Below are experts of layer 7 (counted from 0) of a mixture-of-experts language model. Rows are named router (the router's row for the expert) and show model dimensions 0-127. Each number is 128 + 32 x the weight over its row's rms, rounded and kept within 0 to 255.
After each expert's rows: a language model's description of what the expert responds to. This comes from a sample of Wikipedia text that the model never trained on.

# expert 19
router [140 152 134 172 135 123 157 133 150 137 111   0  78 110 140 117 141 224 139 104 119 143 153 139 163  99 144 140 156 169 133 103 124 133 118 117 185 158 139 118 152 142 120  78 144 110 124  89  80 129 153  97 136 118  94 141 183 115 134 140  95  54  93 167 135 185 170 123 153 157  89 136 113  79 128 121 136  88 107  93 144 149 133 208  84 161 155 142 175 169 101  99 139 184 159 182 152 131 161  89 170 153 124 104 181 110 118 110 160  68 131  99 168  84  92 109 107 176 165 186 107 108 167  95 122 193  64 173]
It responds to: Middle pieces of ordinary English words split into subwords, such as air(b)ase, pay(che)ck, disc(rim)ination, chair(p)erson.

# expert 27
router [112 125 145 160 119  71 142 121 117 153 130 139 114 110 126 133 120 185 143 105  93 175 204  98 134 111 125 123 141  99 119 135 129 119 144  97 103 125 173 142 130 128 129 142 127 126 105 118 118 168 108 156 136 165  86 115 112 174 173 132  98 157 104 187 139 130 169  99 127 152  43 105 145  95 183 163 102  87  77  91 169 138 143 206 109 157  54 140 165 165 122 128  89  57 164 156 159 147  49 102 142 163 113 167 172 125  86 108 176 106 137 179 187  89 114  98 118 130 190  80 182 141 122  78 137 179 147 142]
It responds to: Closing words of wiki headings and infobox labels, and occupation or field nouns, e.g. Personal life, Career history, American boxer, football.

# expert 54
router [ 91 120 195  76  89 139  82 126 161 109 137 177  92 120 112   2 171 125 163  70  68 185 135 185 155 147 200  97 120 104 166 161 137 133 133 144 202  89 112 148 150 119 150 106 127  88 121 105 133  59  93 131  69 188 124 118 107 108 115 190 148 115 151  88 108 128  52 133 144 109 114 138 140 110 113 120  95  77 115  72 153 150  80 179 153  74 155 140 153 162 100 118 215 158  88 100 122  99 111 117 127 119 138 158 137 137 124 185 145 156  89 120 173 124 106 118 161 164  99 180 189 100 151 106  45 107 148 140]
It responds to: Adverbs, articles and negating or other prefixes right after is, was or commas, such as also, known, well, un, re, ex.

# expert 30
router [132  95 137 163 138  60 196 208 149 146 142 192 195 150 123 134 133 156 147 176 123  76  95 115  80 108 114  75 105 143 144 128 156 122 155  88 143 129 209 140 105 148 172 112 128  90 160 134 125 113 112 162  85  94 171 140  90 118 176 123 126 143 101 125 153 162  84 126 147 128  77 121 155  82 106 150 109 153 180 119 148 109 121 115 146 123 140 123  60 124 144 135 109 153 118 170  97 157 120 145 135 146 182  94 137 141 177 145 138 157 109 108  61 102 193  69 144 169 140  86 148 180 170 145 161 104 100 131]
It responds to: Spaces, pipes, semicolons, digits and minus signs inside numeric statistics tables like football appearances, election results, climate data.

# expert 39
router [101 128 138  92 139 151 116 113 185 148 155 100 148 155 139  92 151  98 152 120  55 151 168 115 134 126 108 109 133 113 228 160 105 104 138 117 142 115 160 172 103 123 140 130 132 142  79 120 132 128  96  79 152 160 129 162 155 110 150 121 146 153 136 144 143  75 100 168 114  56  41 115 100 146 107 134 169 150  99 116 114 149 114 187 125 138  69  59 130 180  92  92 190 114 107  91 144  74  78 148 136 167 128 103 141 105 118 203 146 115 149 181 162 109  83 103 133 107 115  90 158  95 187 109  99 178 164 197]
It responds to: Is, was and past participles in descriptive sentences, e.g. is located, was built, released, used, held, born.

# expert 33
router [165 134  85 153 107 139 107 145 111 138 106 127  73  80 145 151 163  84 190 182 112 145 161 150 105 118 102 116 131 139 169 141 139 112 135 139 145 160 133  96  77  78  89  92 202 104 135 119 147 157 151 109 120  92 160 127 106 180 130 120 123 117 158  82  94 189  93  68 165  95 114  71  96 181  77 122 164 121 193 119 173 137  89  55 118  92 142 185 158 159 140 176 111 135 112 185  90 124 153 149 159 112 179  85 133 142 129  79  89 140 156 178 124 182 111 151 172 104 108  96 114  81 107 113  75 140 147 124]
It responds to: Bare spaces and "the" after prepositions, usually just before a year, e.g. in 1980, from 1999; also colons and dashes in lists.

# expert 7
router [126 146 149 107 118 181 105 132 117 157 177 114 114 102 106  81 111  67 200  86 100 162 134 157 137 156 170 126 144 140 148 128 135 113  74  96 168  92 163 171 131 159 145 109  99 107 177 148 136  53 135 150 181 158 172 129 139 116 116 164 143 129 142 137  97 124 140  90 156 152 115 136 107 135 114 144 118 133 136 128 105 125 104 121  88  80 160 142 213  91  90  95 185 108 101  73 102 131 133 113 185 203 202 186  81 107 118 152 150 113 160 159 121 127 111 170 179 128 116 191 116 102 120 121  71 184 200 174]
It responds to: First pieces or short words after articles, copulas or negations in running prose, such as a, some, w(rong), p(urely), ex(cellent).

# expert 1
router [122 129 115  93 105  86 154 189 126 130 120 157 156 135 149 206 122 172 137 106  93  57 163 120 108 153 144 123 137 111 178  84 129 128 102  97 209 128 130 155 145  94 185 130 155 102 113 178 141 113 185  99  78 102 111 190 134 174 144 107 184 154 127 174 155 138 104 106 129 122  83 100 140 108 127 141 114 138 127 104  95 148 145 158 143 115  80 122 130  85 173 133 105 143 157 179 134 160  99 167 121 113 106 109 123 136 123 166 158 188 100  95  73 119 200 153 156 143 101  48 142 107 159  88 103 121 129 110]
It responds to: Pipes, semicolons, blank cells and dashes between cells in sports-stat and election tables, plus digits inside them, such as | 9, —;, 24th.

# expert 52
router [130 125  87 202 178 111 113 165  92  96 121 110 157 189  75 171 149 138  44  96  86 119 169  96 155 115 136 113 145 165  27 106 143  90 122 147 125 159  82 148 135 151 111 145  96 144 100 160 147 117 151 124 139 149 114 137 146 149 157 121 134 145 134 132 116 132 138 104 119 149 148  69 135 109 162 145  56  95 108 119 122 131 141 153 108 115 159  98 102  60 162 139  82 151 103 127 141 135 161 105  81 129  64 104 156 155 144 127 114 137  91 105 170 126 134 140   8 192 113 127 112 156 131 156 171 117 134  86]
It responds to: First pieces of personal names, team names and taxonomic authority names in lists and tables, such as Mc, Kar, Sim, Lin.

# expert 12
router [146  95 166  69 104 139  99 182 151 147 165 102 123 163 119 117 135  98  90 160 133 139  58  99 177 131  73  95  68 170  99 129 155 144 120 154 108 129  89  73 132 105 137 143 171 108 146  89 119 154 137  86  93 131 108 144 120 155 162 120  88 128 137  69  35  71 103 135 145 155 209  86 164 153 125 102 167 121 171 213 112 110 143 101  94 102 152 172 126 176 135  97 136 102 124 127 117 144 180 101 103 139 153  91 164 112 187 101 140 117 138 154 131 119 162 121 161 165 166 124 161  77  86  71 115 120 160  73]
It responds to: Coordinating words and separators joining common nouns or list items, such as and, or, but, commas, semicolons, hyphens and line breaks in lists.

# expert 18
router [137  80 149 110 137 137 106  97 139 146 105 189 135  71 141 168 155 163 108 115 122 149 107 143 124 135 111 142 128 115  96 118 174 145 195 174 167 136 193 168  89 149  93 178 126 131 184 192 122 109 140 112 107 145 151 154 157 190  59 144 119 167  91 131 121 106 174  88 133 126 130 163 146  78 103 119 132 149 143 207 167 129 108  89 128 164  96 113 131 149 105 128 184 124  52 148 173  90  54 221 178 182 188  73  58 139 122 148 103 143 154 185 104 155 136 186 169  47  67 170 155 159 115 117  69 149 121 150]
It responds to: Prepositions after participles or nouns introducing place, time or object, such as in, on, for, at, during, between.

# expert 10
router [158 134 112  47 105  78 228 147 130 119 131 136 125 116 133 161  75 138 131 154 148  65 122 140 129 162  81  86 134 147 122 122 159  92 151 120 129 110 120 169  92 153  80 117 171 108 128 136 139  87 104  97 164  88 158 118  79 100 126 114 114 100 166  57 224 157  92  96 106 198 115 113  89  64 112 125  91 118 147 123 120 102 109 163  82  98 127 157 143 142 160 135  72 208  81 136 124 131  68 145  93 106 193  70 167 102 170 139 164 124 112 147  72 141 133 128 110 244 143  72 155 160 168 107 199 120 105 100]
It responds to: Digits, en dashes and hyphens inside numbers, scores, records and identifiers, mostly in tables, such as 14–2, ISBN 978-601-, coordinates.

# expert 57
router [162 140 146 147 177 180 127  97  90 152 150  64 111 146 115 141 162 148  98 148 169 147  50 111 117  98  68  83  60 165 200 146 201 113 115  63 146  58  99 102 128 154 122 165 137 169 115 109 146 138  92 181  77 124 117 185 117 145 153 141 159  94  74 115 100 113 124 143 172 113 103 139 166 151 115 128 150 155 117 163 119 129 132  66  99 144 181 140 105 135 143  81 112 149  71 177 111  93 166 146 104 175 126 108 118 124 117 165 104 120 113  98 146 138 158  99 177 125  81 200 130 172  99 132 144  91  62  72]
It responds to: Periods closing sentences, including ")." and quoted endings, plus clause links like but, until, than, where.

# expert 36
router [ 70 147 147  82 137 110 172  85 193 109 141  81 142  92  88 109 107 124 125 111 100 151 131 122 160  84 130 122 105 140 211 148  94  90 151  95  67 148 169 123 180 150 133 108 132 109 124 184 175 176 106 137 110  94 110 104 200 123 153 127 129  63 100 159 187 162 109 123 120  86  73 143 119 161 141 115 153 121  62  41 105 110 166 231  88 177  84 130 143  97 156 105 149 110 177 116 141 160 127 131  77 140  50 207 112 138 156 111 141 111 114 149 194 146 143 121 119 121 118 134  90 117 116  89 102 120 186 195]
It responds to: Nouns for people's roles or organizations, often after the, a or his, such as son, president, member, team, University, family.

# expert 60
router [149  98 143  96  81 156 123 145 148 150 165 183 148 140 107 159 130  89  92 162 142 100 134  69 138 134  72 110 125 170 115 172 123 162 154 129  88 120  98 134 117  88 103 169 154 115  84 118 173 158 113 145  94 144 105 125 129 113 138  65  83  99 144 104  68  55 111 161 119 111 179  85 192 155 148 108 132 156 112 170 114 132 166  24 114 123 147 111  86  81 156 143 129 103 104 140 148 136 182 139 100 170 163  94 153 151 151 106 114 111 111 126 115 124 118 110  93 113 143  70 142  99  89  99 163 117 124  80]
It responds to: Commas, and, closing parentheses following a proper name or item in name lists, such as Fausto, Bernal, Joshi,.

# expert 2
router [110 146  61 176 136 121 143 101 107 134 112 127 101  82 162 140  91  87  90 104 162 168 195 147 198 142 149 119 150 119 110 103 107  78 118 128 103 150 127 119 126 139 152 113 112  84 155 103  78 159 109 114 127  98 109  93 136 122 174 113 121 146 120 154 137 137 144 133 139 129  74 137 124 131 129 161 135 103  99 104 172 134 157 255  59 115  40 152 148 125 154 158 151 113 153 148 184 149  98 178  73  83 117  80 137  87 128 123 150 150 157  90 161  80  40 118 112  96 145  82 112 150 147 115 120 123 124 120]
It responds to: Field names at the start of infobox or list lines before a colon, such as Education, Born, Coordinates, Website, Votes, Capacity.

# expert 25
router [ 94 169 177 178  71 189 157 128 146  93 139 124 137 119 152  89 157 130 131  88 130 184 161  72 152 162 171 149 188 118 136 192 134 100 148  34 131 137 153  79 138 145 132 141 179 105 143 175 126 147 131 105  96 118 113 143 185 101 115 127  84 147 111 132 122  96 152 117  99 140 122 154 136 160 126 121 103 175 129  72 127 102 139 147 155 161 109 132 116 162 126  94 145  67 216 133 128 171  85  91 182 148 131 160 145 115 164 171 142 121 146 203 161  93 110 163 151 144 139 113 145 146 196 106 101 158 137 138]
It responds to: Adjective endings and attributive words after articles, such as non-Jew(ish), pain(ful), jud(icial), American, new, public, and possessive 's.

# expert 61
router [120 101 143 134 104  94 127 198 122  99 183 129 181  98 130 152  84 150 154 159 163  70 125 141 120 169 152 149 136 122  74 129 140 105 103 124 151 151 152 119 110 107 120 107 128 113 153 158 148  81 131 137 152  99 141 135  95 173 125 122 138  96 106 155 146 207 121 111 109 154 130 149  76  73 100 140 104 145 164 118 110 133 140 113 128 132 143 103 123 115 179 101 132 156 151 159  56 172 140 156 103 123 157 159  79 126 148 146 131 127  63  99  69 129 154 118 125 166 137  68 157 101 181 125 138 113 167 111]
It responds to: Whole numbers and number words that count things or fill table cells, such as won 4, three, five, a 3.68 ERA, 41.

# expert 16
router [165 126 166 104  70  96  90 137 185 146 175 178  81  72  92  86 166 137 154 200 131 149 170 116 104  86 118 144 129 149 133 157 132 127 172 220  97 149 149 118 145 131 121 179 118 122 113 162 150 111 141 136 142 150  90 116  86 166 118 121 111 197 123  64  83  87 117  84 145  96 125 141 131 161 138 128 127 118 145 193 155 121  75  50  98 117 128 118 138 142 140 152 163 122  89 118 112  93 130 115 127 141 126 110 118  76  73 154 149 139 126 167 124 152  58 139 119 101 143  82 118 124 156 151 143 132 156  96]
It responds to: Hyphens opening list items after line breaks, table cell starts, and sentence-initial prepositions like In, On, During, After.

# expert 38
router [100 132 143  97 110 143  68 110 156 104 155 177 137 106 126 119  99 153 164 109 109 143  83 120  98 172 135 174 154 103 135 158 200 130 149 144 114  80 116 131 166 129 141 117 135 125 171 182 183  58 142  73 139 126 102 108 124  86  53  92  71 139 141  99 101 159 103  77 124 125 157 156 100 140 137 134 102 151 150 175 145 150  76  76 188 142 110 109 132 105 107 177 218  99 133 149  62  85  76 175 155 115 141 210  76 154 104 132 160 147 141 149 113 164 131 230 133 122 142 152 144 116 115 144  73 129 131 142]
It responds to: Articles, possessives and prepositions starting a noun phrase in biographical prose, such as the, a, his, their, as, during.

# expert 26
router [150  47 150 110 161 153  72  63 150 129 137  79 111 183 169  92 155 109 174 128 143 141  76  82 131 152 134  82 123 134 192 156  86 117 146  70 143 136  62 151 130 114 133 119 143 141 118  76 151 127 139 134  97 167 133  96 135  92 146 160 177 140 151 154 122 120  94 163 147 117 117 108  76 138  96 130 154 151 105 117 111 169 129 183 109 137  77  91 187 175 109 139 164 163  89  83  82 125  81 182  62 140 145 144  97 142 145 133 148 102 137 156 204 150 125  87 161  97 134 145 152 158 139 117 118 106 195 181]
It responds to: Forms of be and have right after a sentence subject in prose, such as was, is, were, has been, plus plural endings.

# expert 6
router [ 38 204 116 163 134 152 109 103 109  19  66  93 147 137  87 146 125 148  78 124 115 148 162  84 160  94 131  96 123 228 110 131 112 122  91 134 146 152 153  96 142 158 146 126 111 159 157 135 146 125 125  86 128 153 130 147 144 140 191 160 146 118 141 169 154  99 124  94 157 115 139 105 166 137 113 105 141 141 118 116 141 145 164 188 122  81 134 110  72 104 181  78  74 169 123 103 136 140 150 100 137 103  61 189 127 184 162 143 128  80  83 158 147 172 144 124  89 183 152 161 132 105 173 136  88 136 135 108]
It responds to: First token of a capitalized proper name, often a single capital letter or given name like M, Chris, Henry; also coordinate seconds digits.

# expert 50
router [161  63  97 103 114 113 107 155 104 211 168 100 134 122 100 156 142 136 114 153 146  89 124 149 126 130 106 161 116 152  92 125 131 141 138  90 150 112 104 113 120 106 160 121  98 172  46 107 120 142 156 145 127 112 174 150 135 132 143  80 178 123 132 139 134 127 126 139  79 141 169 103 161 121 179 129  98 182  95 133 125 172 186  44 162 158 120  77  57 149 191 138  50 111 132 116 183  85 190 130 136 179 130 117  69 117 143 122  98 147 117  67  81 154 153 126 129  51 120 101  78  67 109 122 150 132 165 110]
It responds to: Pipe separators between cells in tables, mostly after a name or team, as in sports rosters, racing results, filmographies.

# expert 32
router [124 124  76 129 108 144 124 192 130 143 176 145  54  95 185 160 153 120 133 147 139 127 164 101 140 130 126 174 159  67  97 152 117 128  79 140 152 139 125  92 143 131 157  73 121 104 107 109 132 122 167 122 121 115 120 117 141 212  96 118 118 112 101 179 191 115 146 108 169 136 118 102  96 107 179  74  84 113 132 128 157 131 140 182 117 134  96 135 140  88 185 133 105 178 156 189 178 132 157 119 109 131  72 118 194  35  96 140  87 127 138 127 121 117 123 100  25 158 124  98 100 145 123 120 125  75 158 166]
It responds to: Month names before day and year in dates, such as December 16, April 20, Born: October, plus spaces before numbers in tables.

# expert 17
router [158 125 148 115 109 166 110  77 148 136 122 134 134 103 155  60 152 124 141 132  89 138 117 168 100 180 144  77 117  58 163 205 140 143 179 154 139  54  93 191 124 127 121 121 114 156 107 137 147 128 146 123 133 122 148 124 129 108 122 123 120 138 149 117 152  94 123 151  99  93  86  67  96 119  83  99  84 153 105 152 108 141 135 138 155 115  72 103 172 138  23 153 170 134  96 105 118  47  64 162 154 163 191 120 110 161 104 144 148 132 157 123 176 110  28 145 134 132  92 165  89  90 131 105 122 133 131 171]
It responds to: Finite verbs and auxiliaries right after a subject name or pronoun in biographies and narrative: was, had, became, signed, left.

# expert 49
router [ 48 118 109 187 157 177 136  74 134  97 124  81 162 124 167 127  84  98 102 145 122 100 214 133 136 139 139 129 150 139 119 126  92 119 100 133 128  97 139 128 186 125 128 123 139 143 120 134 126 186 133 134 132 119  73 105 182 139 122  76 116  89 154 220 204 117 135 134  75 104 165 127 113 116 152 103 117 213  95  82  59 141 151 161 145 142 108 122  93 129  94  88  81 100 195 138 126 227 111 109 150 138 111 187 145 123 164 139  63  69  94  91 159 135 111  81  94 137 126  76 122 172 142 173 128 116 151 124]
It responds to: Second parts or whole names of countries, cities and institutions, such as States, York, Ivory Coast, Turkey, University, Army.

# expert 11
router [182  87 133  96  96 151 129 132 151 162 156 126 183  77 185 173 137 143 118 145 159 105 147 157 127 160 161 165 123 103 113 100  91 110 132 145  75 160 160  88 126  79 113  93 157 137 122 119 148 147 153 119 145 106 192  94 100 183  98 121 168  92 112 105 173 136 149 157 132 137 159 160  75  75 136 116 102 105 188 142 138 134 105  87 166 161 152 110 111 153 129 125 153 165  51 116 165  84 145 135 100  79 170 139 159 134  52 145 118 109 157  96  77 205 121 111 110  85  51 147 104 137 119 185 142 110 112 103]
It responds to: Day numbers, ordinal endings and en dashes in birth–death dates and dated entries, also "On" and "born": "April 21, 1817 –", "On 11 February".

# expert 5
router [107 125 102 123  88 170 104 147 165 106  91 155 154 125 185 103 126 111 191 119 163 129  89  67 103 117 108 143 131 116 167 185 171 114 167 166 115 158 113  75 138 102 125 107 143 106 157 132 184 136 137  85 153 133 180 132 134 130  80 155 142 143 124 137 128 128 104 102 129 113 130  92  77 142 114 131 137 199 170 161 131 153 115  90 165  92 175 181 133 150 165 179 182 166 119 118  88 122 117  88 143 103 155 143 141  95 116 129  71 130 164 154  42 146 114 171  99 124  69  94 153 153  66 156 106 112 143 121]
It responds to: Determiners like the, this, its after of/in/during, plus month names and spaces before years: "end of the 20th century", "born 8 July 1982".

# expert 9
router [139 118 143 103 129 137 162 118  87 108 148 104 105  69 117  97 128 106 118  30  87 154 128 172 167 131  94 109 178 137 128 107 102 136  94 162 149 180 105 157 135 132  99 122 104 118  99 144 116 109  67 168 165 118 107 152 174 122 110 149 158 149  91 102  94 149 165 173 132 176 181 125 100 123 143 127 115  98 117  87  94 139 105 176 124 178 133 133 154  75  52 137  76 177 150 147 149 150 117  55 109 199 160 141 127 126  82 105 124 158 148 125 184  95  99 116 124 117 158 158 155 126  83 127 139 177 151 172]
It responds to: Lowercase word-initial pieces in French, German, Spanish, Japanese or other foreign-language titles and names, e.g. d'enfants, die, no, Serie.

# expert 63
router [133 134 108  94 105 122  69  94  89 119 109 172 137 117 141 176 124 137 114 137 103 120 202 111 145  61 131 156 162 145  87 146 144 123 180 103 139 136 219 122 146 152 130 175 101 148 118 174 127 156 175  92  91 115 161 169 182 174  90  90 120 126 138 138 139 100 151 112 123  68 162  86 117 135 124 157 102 159 109 112 120 118 155  91 131 123 132 119 180  80 119  98 119 196  86  90 148  84 102 120 136 131 134 138 127 157  99 148 122 120 163 122  66 152 155 156 125 107 117 152 105 152 124 140 110 149 129 133]
It responds to: The "of" inside organization names and words like University, School, House, National, e.g. Royal Swedish Academy of Music, Department of.

# expert 53
router [138 117   0 136  84 121  96 214 194 110 120 119 157  71  95 184  83 144  61 216 115 106 177 100  56  91  58 138  99 161  43 139 119 146  79 105 115 164 129 140 142 125  67  91  94 116 122  95 105 109 115 106 140 103 137 129 148 105 175 104 147 141 135 170 121 108 122 121 132 178 148 145 172 159 158 113 105 128  88 146  94 114 152 184 102 139 165 118 111  68 121 104  84  77 169 110 158 134  95  58 155  90  84 145 130 142 145 131 123 153 120 117 155 106 138  82 101 147 146 129 138 171 141 139 111 178 104 159]
It responds to: Surnames or second name pieces in article titles and first sentences of biographies and disambiguation pages: "Ashley Cooper may refer to", "Brigid Mae Power is".

# expert 62
router [186 178 124 150 114 141 151 164 107 121 144 108 144 144 136 152 159 165 160 148 157 113 155 110 107 128  93 119 118 137 156 152 113 121  45 105 178 157 152  97 126 101  90 161 116 131 135 153 135 134 148 165 162 118  96 149 190 214 184 158 120 102  78 176 110 132 118 128 116  74 123 114 107 167 138 122 105 127 143 123 213 144 151  58 102 162 195 134 152 104 164 113 127 160  48 150 161 116 177 147  84 103 168  89 101 146 157 127 156 129 138 137  63 146 163  96 179 164 133 126 114 180  44 135 148  91 136 144]
It responds to: Full stops, decimal points, spaces and digit pieces within numbers in election tables and statistics, such as 9.5%, 100.0, 41.

# expert 40
router [126 130 116 126  87 129  60 119 135  99  87 193 119 130 160  83 110 155 152  90 127 123  99 172  88 124 185 151 155 176 160 151 181  95 132 148 132 154 118  96 169 112 166 111 179 162 165 157 140  75 149  70 129 128 148 111 191 105 102 143  93 128 131 122  81 133 114 128 113 142 121 153  58 128 109 176 129 154 202 183  99 153  71  82 142 126 113 131 101 148 159 131 217  91 144  97 106  79 140 129 106 120 151 205 109 107 142 166 182  77 174 175 135 158 137 196 122 135 159  94 139 116 171 157 126 119 137 131]
It responds to: Articles and possessive or demonstrative determiners opening noun phrases, such as the, The, his, their, this, two, other.

# expert 29
router [120 120 111 136 170  64 108 151 131 143 200 128  81 140 123 186 163  85 139 151 116 114 120  90 109 119  90 112  80 112  92 122 172 134 108 121 147 110 126 136  65 163 138 137 119 159 110 143 125  84 162 118 129 106 165 143 176 169 149 142 127 164 155 107 171 106 102 122 109  84  95  80 160  97 111 105 143 114 135 182 104 116 155  39 201 109 106  87 128 147 198 112 142  54 128 156 108  71 109 214 168  95 151 147  68 149 156 120 123 170 125 106  78 129 196 184 160  35  92 143  97 118  82 115 132 141 126  96]
It responds to: Pipe and newline separators inside data rows of Wikipedia tables, such as election results and climate data, plus the prepositions from and between.

# expert 46
router [ 91 125 103 141 139 159 113 121 177 107  90 153 163 114 139  94 109 105 170 118 144 102 154 134 159 133 105 115 166 105 168 123  97  95 147 134 133  98 101  79 165  91 172 100 153 129 117 130 120 134 108 155 158 121 127  89 155 138  85 146 102 146 105 184 123 129 172 139 141 112  83  97 138 133 131  63 146 143  73  80 126 105 174 190 125 151  77 162 130 127 117 151 170 132 114  69 120 167 111 207 120 132  69 177 166 107 144 143  89 129 104  87 122  83 128  81 166 132 159 147 165 161 101 153 144  85 211 167]
It responds to: Common nouns and noun-ending suffixes after determiners, often about time or abstraction, such as year, season, sense, order, -ation, -ence.

# expert 47
router [156 118 145 210 150 119 155 183 127 169 104 104  87 136 107 132 170 145 115 131  97 120 124 137 143 102 117 177 150 160  57 133  89  80 133 146  74 140 117 173 144 139 114  76 127 116 132 133 105 142 136 109 138 140 136  94 156 113 134 114 128  95 124 140 118 177 172 134 143 181 144 166  96  77 159  83 107 143  87  66  92 173 129 222 106 177 146 152 151 146  92  64  50 132 139 175 153 113  99  51 154 142 123 170 162 143 107  95 137 125 118  82 159  85 124 108 114 158 139 119  90 204 125 128 167 151  99 150]
It responds to: Word-final pieces of non-English names, mostly Slavic, Hungarian or Spanish: -ski, -ić, -berg, -burg, -ova, -ó, e.g. Krupanský, Estrella.

# expert 13
router [139 145  89 155 143 107 192 156 131 127 136 152 165 135 127 121  96 107 206 132 149  93 131 161  67 147  95  46 147 140 131 115 125 103 198  79 174 147 155 138 143 126 119  88 167 165 119 132 194 125  76 154 161 118 171 120 158 151 155 119  79  75  89 114 167 145 137 125 107 168  87 150 114 110  70 127 115 130 190 121 153 169 119 156 141 134  75 142 147 120 151 146  86 132 122 154 167  96  27 185 151 106 159 122 117 155 147 146 131 151  97 123  80  98 176  81 139 158 156  67 147 193 143 142 169 119  87 132]
It responds to: Digits after a decimal point or thousands separator, plus percent signs, units and money, such as 19.73%, 7.07, 000, km, million.

# expert 28
router [180 112  99  61 141 144 128 158 138 119 176  98 130  60 119 116 114  83 178 174 149 155 114 131  76  85  81 139 113 142  81  73  89 114 119  89 115 162 139 104  50 101 115 108 166  98 109 110 136  96 164 151  94 126 161 139 101 161  94 217 162 144 234  91 195 150  53 135 105 139 149  98 129 108 108 109 124 119 135 133 110 118 164  97 125 171 128 169 107 166 134 119 114 101 124  57 103 134 195 187 102 132 142 116  74 128 187  78  75 128  88 117  95 171 150 169 151 132  92 131 126 113 104 148 149 112 104 100]
It responds to: Pipe characters, spaces and row numbers at the start of table cells, header rules, section equals signs and track-list numbering.

# expert 14
router [150 147 139  97 167 125 178 138 115  78  85 143 109  90 104 112 131 140 138 109  93 131 151 132 137 159  86 107 150 178 162 131 147 128 125  82 180 160 174 154 103 199  94 122  79 162 162 116 162  99  95 150 119  90 145 160 110 102 159 186 154 133  78 161 142 104  88 160 107 181  82 178 119  92 124 110  78  91 124  79 114 148 203 231 141 124 156 140  92  86 192 133 124 167 128 173 146 169  87 112 105 104 155 114 125 114 150  96 123 126  88 146 146 125 119 117 134 176  93 120 211 111 126 127 155 162 105  94]
It responds to: Unit symbols and percent signs right after numbers, such as m, km, ft, kg, %, hPa, plus a few isolated letters in tables or formulas.

# expert 23
router [ 74 110 150 171 159 104 113 138 118 142  69  79 113 144  97 162 115 188  54 160 100  61 181 121 154 104 147 187 133 146  76 153 116 121  65 127 129 140 142 137 164 161 128 101  86 134 124 101 119 154 124 102 102 140 122  65 177 117 146  89  91  85 144 159 201 108 198 113 112  93 155  99 170  94 192 118 136 159  97  38  77 139 144 139 187 176 154  85 158 121 176 116 106 145 231 140 126 167  80 113 138 101 116 116 178 151 172 142 115 112 145  98 130 125 106 105 116 129 140 144 115 171 190 126 173 138 120 121]
It responds to: Word pieces ending place and institution names, such as -ton, -ville, -ford, Hill, York, Street, Park, University, often in sports schedules and tables.

# expert 4
router [162 127 185 163 119 155 120 142  86  92 108 135 162 121  97  85  64 131 162 113  79 122 137 164 107 177 142 130 147 130 109 101 129  91 123 129 144 203 101 174 153 105 110 129 110 155 149 106  79 102 132 167 123 176 138 180 155 189 176 122 140 159  65 101 144 160 130  87 145 134  78 112 137 151 162 149 185  99  93  57  88 157 159 170 134 185 161 150 146 136 124 143 154 130 135 110 120 152 100  80 106 150 117  65 147 108 119 152 137  95  95 160 180  73 124 157 130 135 139 169 206 133 128 110  93 153 149 189]
It responds to: Opening or inner pieces of scientific, anatomical and chemical words split into parts, such as pol in polyketide, tr in trunk, chloro.

# expert 43
router [150  31 160  75 147 117 108  87 131 105 124 150 142 153 103 118 110 101 134 129 189 133  55  66 135 154  80 116 104 154 153 166 173 113 182  97  85  92  62  78 158 130 157 146 151 164 112 103 119 122 118  80 114 133 100 154 150  94 154  95 116 126 126 127  82  50  82 102 155  90 205 100 145 113 149 131 157 123 125 221 159 107 114  24 120 107 179 145 124 160 162 118 150 138 102 141 109 117 181 122  94 112  90 142 142 130 139 171 123 105 151 160 114 103 166 109 126 159 121 100 181 122 111 116 113  94 116 138]
It responds to: Commas ending introductory phrases or clauses, plus conjunctions and relative words such as and, but, which, when, However.

# expert 22
router [118  70 170 101  80 137  97 138 124 125 104 127 122 102 135  72 178 151 167  85 147 153 101 112 113 180 110 123 136 143 192 126 143 106 115 141 144 114  76  81 201 112  73 129 164 161 173 119 139  98 107 150  88 152 151 173  46  81 132 170 154 144 139  92  79 167 137 149 124 137 136 156 105 110  64  92 169 160 121 211 159 176  59 143 152  99  87 114 111 175 108 119 177 117  78  88 180  89  97 139 111 140 165 155 104 130 144 157 158 111 152 102 184 134 116 177 107 127  89 176 128  96 155 125 135 134 135 166]
It responds to: Subject pronouns and relatives before verbs (he, she, they, who, which), plus to, also, not, has, would.

# expert 8
router [132 154 143 160 190 123 123 147  70 113   7  86  96 124 120 158 119 145 118 139 105  69 133 118 131  81 103 153 153 178  57 117 105 113 110 149 112 170 139 139 118 178 132 140 122 106 142  85 144 135 122 102 129  92 129  93 126 104 122 130 116 125 120 181 176 185 175 109 118 114 138  63 106  21 151 125 114 154  95 131 106 132 166 133 104 169 173 106 129 104 127 136  87 123 122 214 123 169 121  81 133 126 154 142 172 151 128  70 140 104 117 108 155  89 109  81 114 140 143 100  76 153  85 134 149 168  67 139]
It responds to: Word pieces inside foreign proper names, often with accented letters, plus closing parentheses after country codes, such as Zorya, Toulouse, (EGY).

# expert 31
router [123 157 161 202 165 121 138 155 107 128 102  98  86 109  76 125 142 176  91 120 118 129  99  83 131 105 121 200 169 130  42 107  84  87  90 167  65 149  93 159 154 108 103 136  83  98 134  69 111 127 117 101 107 148 120 113 147  85 142  89 141  85  75 182 102 156 155 104 158 152 146 139 104 121 171  90 102 145 113 101  79 115  94 206 145 133 136 148 157 164  58  91  92 127 129 192 135 189 124  41 135 124  82 161 143 122 118 108 123  98  88  86 170  81 110  91  96 159 151  94  97 189 112 124 144 174  88 161]
It responds to: Word pieces inside transliterated Indian, Hungarian, Slavic or Arabic names and place lists, such as Tar(un), Ke(ik)yu, Pet(ő)mihályf.

# expert 51
router [163 130 121  77 149  85  73 122 160 146 190 104  91 110 141 130 131 128 112 127  99 132 107 130  77  93 142 145  85 103 159 110 147 211 130 163 137  81 124 112 120 163 134 143 176 125 112 150 109 108 240 161 165 130 155 164 102 124 120  79 140 111 109  75 164 135 179 123 138 113 136 139 180 154 143 130  99 112 154 171 132 102 133 150 147 118 150 110 146 108 227  75  97 118 203 117 136 101 162  93 116 157 123 202 115 109 127 115  88 138 121  99 175 203 174 160 129  44 156 117 109 120  93 119 101 174  95 123]
It responds to: Paragraph-ending line breaks, wiki heading markers (==, ===) and table-row ends, e.g. ==Sports==, period followed by a blank line.

# expert 21
router [105 170  63 189 113 142 146 113  84 113  83  82 127 150 140 156 142 155  60 106  57  99 137 135 154 110  91  91 143 149  72 108 145 132 131 217 141 147 120 141 174 150  92 114  57 115 102 144 154 187 153  87 138  79 109  86 129  74 150 119 140 125 158 119 101 140 188 146 116 142 137 100 168 137 146 142 137 143 114  74  92 119 161 215 137  96 155 111 100  31 140 106  70 185 174 120 131 130 125  80 125 122  66 160 140 144 138 131 116 120 124  91 191 120 113 101  62 160 148 139  94 129 136 153 154 114  93  75]
It responds to: Capitalized first pieces of surnames, place names and institution names, e.g. Hussein, Vopička, Johor, Dodgers.